{"normalize_top_k": true, "lr_router": 0.00159, "norm": "rmsnorm", "positions": "rope", "rope_theta": 500000.0, "qk_norm": false, "init": "trunc", "optimizer": "muon_variant", "learning_rate": 0.00691, "max_grad_norm": 2.0, "schedule": "wsd", "final_lr_fraction": 0.0, "dataset": "wikipedia_en"}
Below are experts of layer 6 (counted from 0) of a mixture-of-experts language model. Rows are named router (the router's row for the expert), gate (a neuron's input weights, with its number), up (a neuron's input weights, with its number), down (a neuron's output weights, with its number) and show model dimensions 0-159. Each number is 128 + 24 x the weight over its row's rms, rounded and kept within 0 to 255.
After each expert's rows: "mostly gets" lists some tokens that are sent to it at least half of the time. This comes from a sample of Wikipedia text that the model never trained on.

# expert 61
router [108 137  73 128 109 138 108 170 130 133 108 107 121 141 107 127  91 130 107 122  95 134 163 147 134  93 110 102 137 151 141 100  91 148 137 131 119 151 118 114 134 152  73 104 132 126 163 128 132  84 119 152 126 118 147 177 145 138 142 112 133 142  90 146 145 123 140 115 188 105 131 126  86 119 175 105 115 118 133 130 107 131 167 112  95 149 105 144 154 156 130 115 146 140  99  80 121 142  81 137 124 102 141 164 148 153 100  88 113 105 144 140 146 120 136 102 151  68 165 156 160 133 108 168 102 133 145 148 157 138 164 113 153 113 169 149 158 166 151 129 138 142 166 104 160 106  91 101 150 124 162 104 125 151 171 120 135 123 139 113]
gate0 [143 157 111 145  91 141 124 141 158 129 117 131 146 157 128 132 115 116  82 121 152 151 117  92 124 104 140 140 124  98 157  81 102 168 143 126 142 150 117 141 159 118 157 112 131 135 157 149 127  93 112 118 108 144 147 154 129 106 114  95 137 134 111 169  93  87  99 137 108 159 117 187 119 117 148 100 136 120 127 142 143 120 119 113  97 144 108  91 125 100 175  83 194 162  94  96 132  97 127 137 143 125 129 154 145 123  86 102  84 148 109 105 119 129 115 102 155 119 157 153 120 138 115 145 139 118 178 142 133 146 105 174 131 133 128 124 154 132 149 112 131 164 136 128 122  91  74 110 136  91 154 138 111 169 195 143 113  86 122 117]
up0 [153 119 144 157 106 101 161 133  98 176 104 102  86 165 127 106 111 146 136 141  85  91 153 157 178 109  96  99 171 141 117 130  93 127 151 113  75 173 111 108 131 177 127  89 110 156 187 136 131 147 135 137  60  94 135 119 126 114 150 142  95 145 105 146 117 132 120 157 108  79 124  98 131 127 123 141 138 144 166 125 121 155 140 110 135 104 147 106 143 113 100 138  97 125 166 129 127 131 140 140 123 140 174 132 124 120 121  75 105  91 112 149  73 169 122 151 112 145 134 153 137 127 101 142 115 170 130 150 118 135 114 145 118 134 119 101  94 127 140 123 147 117 146 132 167 145 148 109 125 139 169 147 118 113 134 134  93 114 130 117]
down0 [128 143 125  97 153 113 126 157 104 132 156 141 117  91 120 115 115 133  86 138 129 120  94 114 126 112  83  99 130 122  71 167 135 157 131 129 133 139 147 158 121 133 107 134  65 148 155 195  71 117 127 130 118 149 135  87 159 104 118 129  95 130 163 120 177 139 138 114 123 144  90  85 132 151 148 163 148 155 131  82 141 104 206 151 136 119 127 133 136 145 114 116  95 110 155 116 128 108 132 102 135  88 138 114 162 159 109 128 122 135  91 147 168 167 139 130 129 135 138 117  99 127 155 137 118  98 134 139 137 133 154 120 111 123 115 131  92 131 128 168 152 160 128 121  95 141 143 123 156 100 103 117 151 135 107 137 124 193 160 151]
mostly gets: " M", " J", " Y", " j", " ne", " m"

# expert 15
router [131 108 134 117 114 112 128 161 141  94 170 140 116 121 119 145 126 127 134 115 132 103 190 133 119 116 101 136 145 140 166 117 121 102 101 109  87 132 156 126 123 158 113  76 147 120 107 137 114 130 133 154 142 117 118 140 167 128 142 129 153 121 118 146 192 115 152 130 129 134 122  97 126 141 125 120 121  89 118 130 146 143  88 132 103 118 198 126 125 124 113 123 134 125 102  68 128 196 157 118 127 147 134 153 118 142  94  81 171 131 138 160 115 108 158 140 134  98 176 171 106 163 129 140 122  93 114 140 161 164 103  98 167 150 143 184 145 101 120  79 109 143 120 120 133  79 175  94 131 132 129 123 117 132 135 130 139 152 167 142]
gate1 [116 120  53 158 134 152 129 104 130 123  70 129 128 127 114 173 139 118 160 143 150 120 147 153 150 157 128 117 146 136 148 126 120  85  91 107 123 105 153 150 187 125 124  92 169 172 124  64 103 120 132 162 149 129 114  97 133 108 115 149 159 106 134 143 109  63 156 130 112  99 155 173 112 124 118 148 126 107 133 103 117  94 114 159 109 121 108 156 140 106 123 135 109 119 136  91 136 183 125 106 121 107 151 170 126 107  91 121 171 115 132 135 142 108 136 124 121 102 104 184 137 138 122 108 148 117 107 110 145 127 128 159 129 101 102 108 108 124  95 129 136 120 152 104 106 137 112 132 128 163 156 115 129 115  61 137 126 119 146 130]
up1 [165 102 151 145 109 126  69 117 120 109 171 155 158 135 119 119 134 106 101 136 150 143 175 162 142 166 143 128 158 130 151 108 118  98 168 132 106 161 107  71 139 138  75 137 175 126 140 150 108 102 127 157 107 155 145 127 119 107  87 155 120  73 157 126 132 151 150 107 114 140 119 123 144 119 120 110 132 159 125 120 156 125  65 151 122 126 125  87 160 120 101 138 149 126 142 140  99 131 101 102 130 154 150 101 111 114 137 125 156 136 154 100 168 108  94 113 158 127 138 151 111 147 121 161 137 140  86 114 142 132 143  76 125 196 141 147 110 120 103 101 134 155 107  95 110 147 151 145 145 137 124 154 114 132 122 110 114 122 110 179]
down1 [173 106  71 134 109 124 121 146 132 119 129 182 122 183 131 135 109 161 123 139 128 132 104 100 125 181 152 142  92 146 141 100 103 131 100 148 159 119 106 128 141 108 134 135 140 119  97 133 122 117  74 150 127 158 115 141 111 119 161 133 124 193 136 117 123 159 125  98 120 167 156 158 132 134 117 131 117 100 164 105 119 166 159 128 141 126 137  85 122 116 144 148 115 108  67 133 121 126 140 157 148  89 159  94  94 121 116 137 128 142 114 159 113 150 171  99 148 158 158 115 136 121 135  97 114 123 155 104 112 142 120 114 174 157 139 183 175 124 125 132 164 107 104 132 133 139  96 134 118 167 117 143 130  88 153  90 111 114 112  95]
mostly gets: " Wal", " Mc", " Tur", " Br", " Reg", " Mal"

# expert 28
router [139 166 112 144 143  90 116 111 130  75 137 133 140 119 117  87 129 161 181 105 130  83 108 151 115 109 102 128 127 125  99 126 148 145 168 149 120 142 116 110  60 139  80 135 162 138 121 139 129 107 118 113 161 125 145 133 144 145 139 157 151 144 146 129  92 110 103 135 150 131 136 129 142 115 126 103 162 118 123 149 150 138 142 126 116 115 179  79 136 137 151 152 141 102 175  85 179 145  91 165 160 173 109 158 160 136 157 119 151 165 169  94  97 172 118 133 121 182 140 105 155 102 119 127 132  91 107 127 117 159 137 123 101 102 142 120 143 153 135 152 153 138  88 110  90 143 108 134 133 125 130 112 151 166 120 146 119 132 114 144]
gate0 [122 128 117 160 116 135 135  98 112 148 133 135 115 152 143 153 138 137 119 109 114 143 141 109 136 112 149 112 120  98 115 139 172 126 113 140  99  68  95  90 113  80  94 101 121 164 127 120 188  91 109 109  93 162 127 171 146 152 136 138  91 114  91 135 129 143 159 118 143 134 124 136 113 119 104 102  91 133 106 126 157 154 127 128  47 152 143 126  88 117 181 135  83 113 160 130 146 141 125 143 132 108 117 132 127 108 130 114 114 135 150  82 111 134 153 119 143 121 118 151 117 114 127 114 163  74 135 114  90 144  93 134  94  71 125 104 163 147 153 121 150 113 124 151  83 159  92 103 123 129 126 169 119 127 139 150 138 133 130 173]
up0 [ 76 108 126  94 103  93 135 100 110 120 104 167  87 159 123 147 141 137  95 111 106 149 153 138 107  99 167 141 176 123 146 144 104 109 123 106 118 105 147  96 159 132  93 113 111 133 121 135 139 163 145 156 125 112 124 141 167 105 132 115 124 150  92  86 144  93 108  85 133  98  79 114 111 156 117 121 125  92 158 140 122 117 120 154 118  99 124 119 129  97 127 124 114 142 118 145 133 134 143 125 153 132 164 154 130 124 180 106 148  86 128  93 132 123 120 100 139 169 107 136 138 105 160 145 179 157 119  75 125 100  95 134 145 173 110 147 131 129 143 117  97  98 151  81 184 107 175 129 148 147 113 130 142 112 131 108 113  88 133 110]
down0 [130 156 120 170 128 155  40 101 103 124 166  87  92 132  87 182 120 143 127 128  69 152 137 154 103 163 113  96 138 156 133 112 130 119 117 143 127  73 113 116 118 147 139 105 134 147 114 134 137 117  95 102 125 130 109 102 102 128 103 110 123 112 165 115 119 125 135 158 143 111 119 151 146  88 140 163 130 125 104 139 131 162 145 173 168 139 166 113 145 120 164 130 157 137 123 128 180 139 110 136  98 112 133 132 118 117 115 125  89 132 145 114 120  90 147 112 136 167 123 131  99 135 126 108 150 115  93  91 170 127 117 148 109 110 168 110 136 110 120 114  69 174 136 150 141 119 107 141 121 138 114 146 116 139  96 167 121  92 137  90]
mostly gets: " Man", " Bar", "arter", " war", " Jack", " Star"

# expert 1
router [ 98 126 137 116 111 116 153 137 104 101 133 115 138 148 143 105 151 155 111 162 127 123 102 122 125  93 129 121 134 113 120 171 120 122 109 117  94 131 140 145 113 157 105 120 160 128  93 142  80 109 122  71 123 106 107 118 110 163 143 116 150 101 119 137 162 118  81 129 118 125 160 122 112 154  93 153 100 142  58 121 166 188 102 110 154 149 125 146 123 130 131 134 142  93 113  74 118 108 155 146 179 119 133 139 103 118  99 117 143 149 125  90 150 159 146 140  70 197 139 124 163 143 141 131 122 113 151 119  73 136 155 150  99 130  81 120 118 135 134  80 131 143 108 118 122 151 107 111 133 131 143 113 179 132 137 121 167 120 103 133]
gate1 [139 121 181 109 113 122 136 128 117 124 129 132 100 120 156 116 147 162 113 116 127 147 126 133 117 129 128 166 174 126 131 137  99 170 109 161 138 103 139 136 128 150 166 142 166 157 140 120 117 169 165  98 150 109 155 125 146 125 125  80 142 121 108 211 106 164  83  85 146 149 119 143 148 132 107 135 115 142 100 117 128 127 148 126 128 138 157 167 117 137 123 126 104 133  64 122 147 130 171 112 145 106 165 142  66  88 134 173 124 109  90 108 100 151  82 124 119 143 153  92 109 112  80 120 141 114 133  80 134 110 123 155 133  91  95 129 107 116 104 118 108 151 112 174 116 103 141 128 132 171 151 156 129 135 121 119 120 124 120 122]
up1 [122 165 136  95 132 123 117  93 129 133 156 162 104 123 106 104 119 171 161 116 133 120  95 137 100 117 147 174 133 160 179 129 140 100  85  82 138 129 116 140 163 127  82 156 128 129 102 127 121 127 172 182 156 142  65 152 149 122 136 133 150 170 145 136 125 146 166 107 120 143 121 151 130 174 143 134 123  85 144  93 131  86 126 150 144 116 118  93 146 145  89 156  87 126 145 151 137 117 131 111 156 133 111 168 123 134 119 190 156  94 117 116 112 107 154 103 136 106 133 113 114 130 102 132 122 114 181 132 162 148 119 120 129 140 139 173 104 135 120 159  88 125 151 108 102 130  89 135 147 140 169 116 133 143 133 127 119 107  94 112]
down1 [148  99 119 107 110 128 163 123 113 125 136 102 103  93 132 116 125 134 110 144 163 129 126 140 133  99 105 124  93 109 118 135 114 120 111 125 151 106 109 132 154 107 134 130 105  99  98 129 104 158 135 133 135 141 137 111 173 144 109 144 134 127 141 122 109  91 115 124 127 109 127 220 140  61 104 139 149 152 157  34 140  95 130 114 159 116 120 112 136 112 117 114 138 101 129  76  91 145 143 109 130 148 104 165 160 138 132 136 137  79 159  98 151 147  80 127 140 135 144 132 162  77 129  92 136 123 112  86  94 120 125 136  88 138 134 145 151 161 132 105 142 121 155 185 127 146 139 127 114  95  97 120 155 112 126 146 142 158 113 139]
mostly gets: " b", " B", "b", "ab", "ar", " Mar"

# expert 0
router [166  82 166 101  78 134 133 154 142 146 146 104 105 105  76 105 133 150 139 127 125 158 157 130 155  95 129 136 138 116 128 140 132 123 115 172 106 109 134 122 115 162 142 125 147 130 151 117 150 147 140 168 137  85 105 136 166 111 137 132 147 152 123 128 193  96 142 122 150 151 149 108 108 138 128 174 133 130  95 144 129 142 150 109  72 143 148 146 137 129 128 110 145  88 104  83 185 137 128 154 128 158 137 164  96 118 145  86 114 112 106 129 140 132 146 175 139  83 168 115 146 143 111 166 152 102 119 143 100 140 112 136 106 166 169 121 101 123 138 137 127 111  92 146 119  80 156 112 118 135 167 119 148 121  99  81 123 106 142 123]
gate0 [117 122 127 118 113 108 159 121 118 160 137 117 146 121 158 103 137 106 103 116  81 176 133 122 100 102 155 172 129 115 165 157 122 155 142 144 137 114  93 162 111 127 147 108 155 120 113 157 127 134  95 136 135 153 118 110 128 120 101 135 138 154 151 145 124 166 148  93  85 130 133 159 103  96 161 152  93 123 121 136 140  99 139 123  77 146 124 123 135 129 158 159  86 147 112 126 127 113 133 133 127 148 115 165 181 188 139 160 116 115 129 143  96  94 125 142 107 119 109 183 181 134 108 110  93 122 103 138 120 142 159 154  87 115 124 158  90 115  88 157 116 100 109 100 115 160  93 104 157 121 178 134 142 141 120 160 182 137 142 134]
up0 [103 105 145 134 109 146 157 116 120 100 134 139 164 142 162  88 135 155 183 125 131 117 117 118 130 172 154  84 110 102 123 103 144  95 166 120 111 157 109 148 135 131 123 128 182 154 152 147 136 145 119 111 135  99 110 146 119 127 113 173 114 119 145 123 145 153  92 160 123 138  91 120 167 133  71 113  82 148 140 108 104 103 108 117 148 111 143 109 133 135  89 132 132 146 139 132 100 152 121 131 145 128 133 103 130 128 145 127  95 136 128 138 139  87  77 158  72 131  77 103  87 127 102 122 131 108 120 161 164 131 176  62  94  82 135 105 171 142  93 109 173 116 129 111 123 166 110 141 130 145 124 112 125 142 113 130 144 126 112 130]
down0 [114  99 155 130 111 143 110 109 128  98 167  93 143 138 121 148 160 105 124 121  91 112 125 114  90 152 118 133 154  85 109 150 119 139 178 127 127 144 139 119 138 131 128 119  79 107 117  97 109 115 131 133 138 109 139  98 100 120 120 112 141 119 130 153  98 103 139 105 110 147  49 136 132 110 153 133 127 120 176  76 117 142 119  76 133 115 115 155 108 181  84  88 137 120 126  97  88 144 148 137 124 126 153 107 109 114  59 115 152 134 122 121 170 136 152 110 115 148 115 123 112  90 190 106  98 143 133  83 133 150 129 119 116 181  94 144 111 131 106 136 155 149 125 157 139 125 160 150 135 137 149 154 109 125 133 104 172 163 119 127]
mostly gets: " Br", " Mc", " V", " Gl", " Jo", " Mor"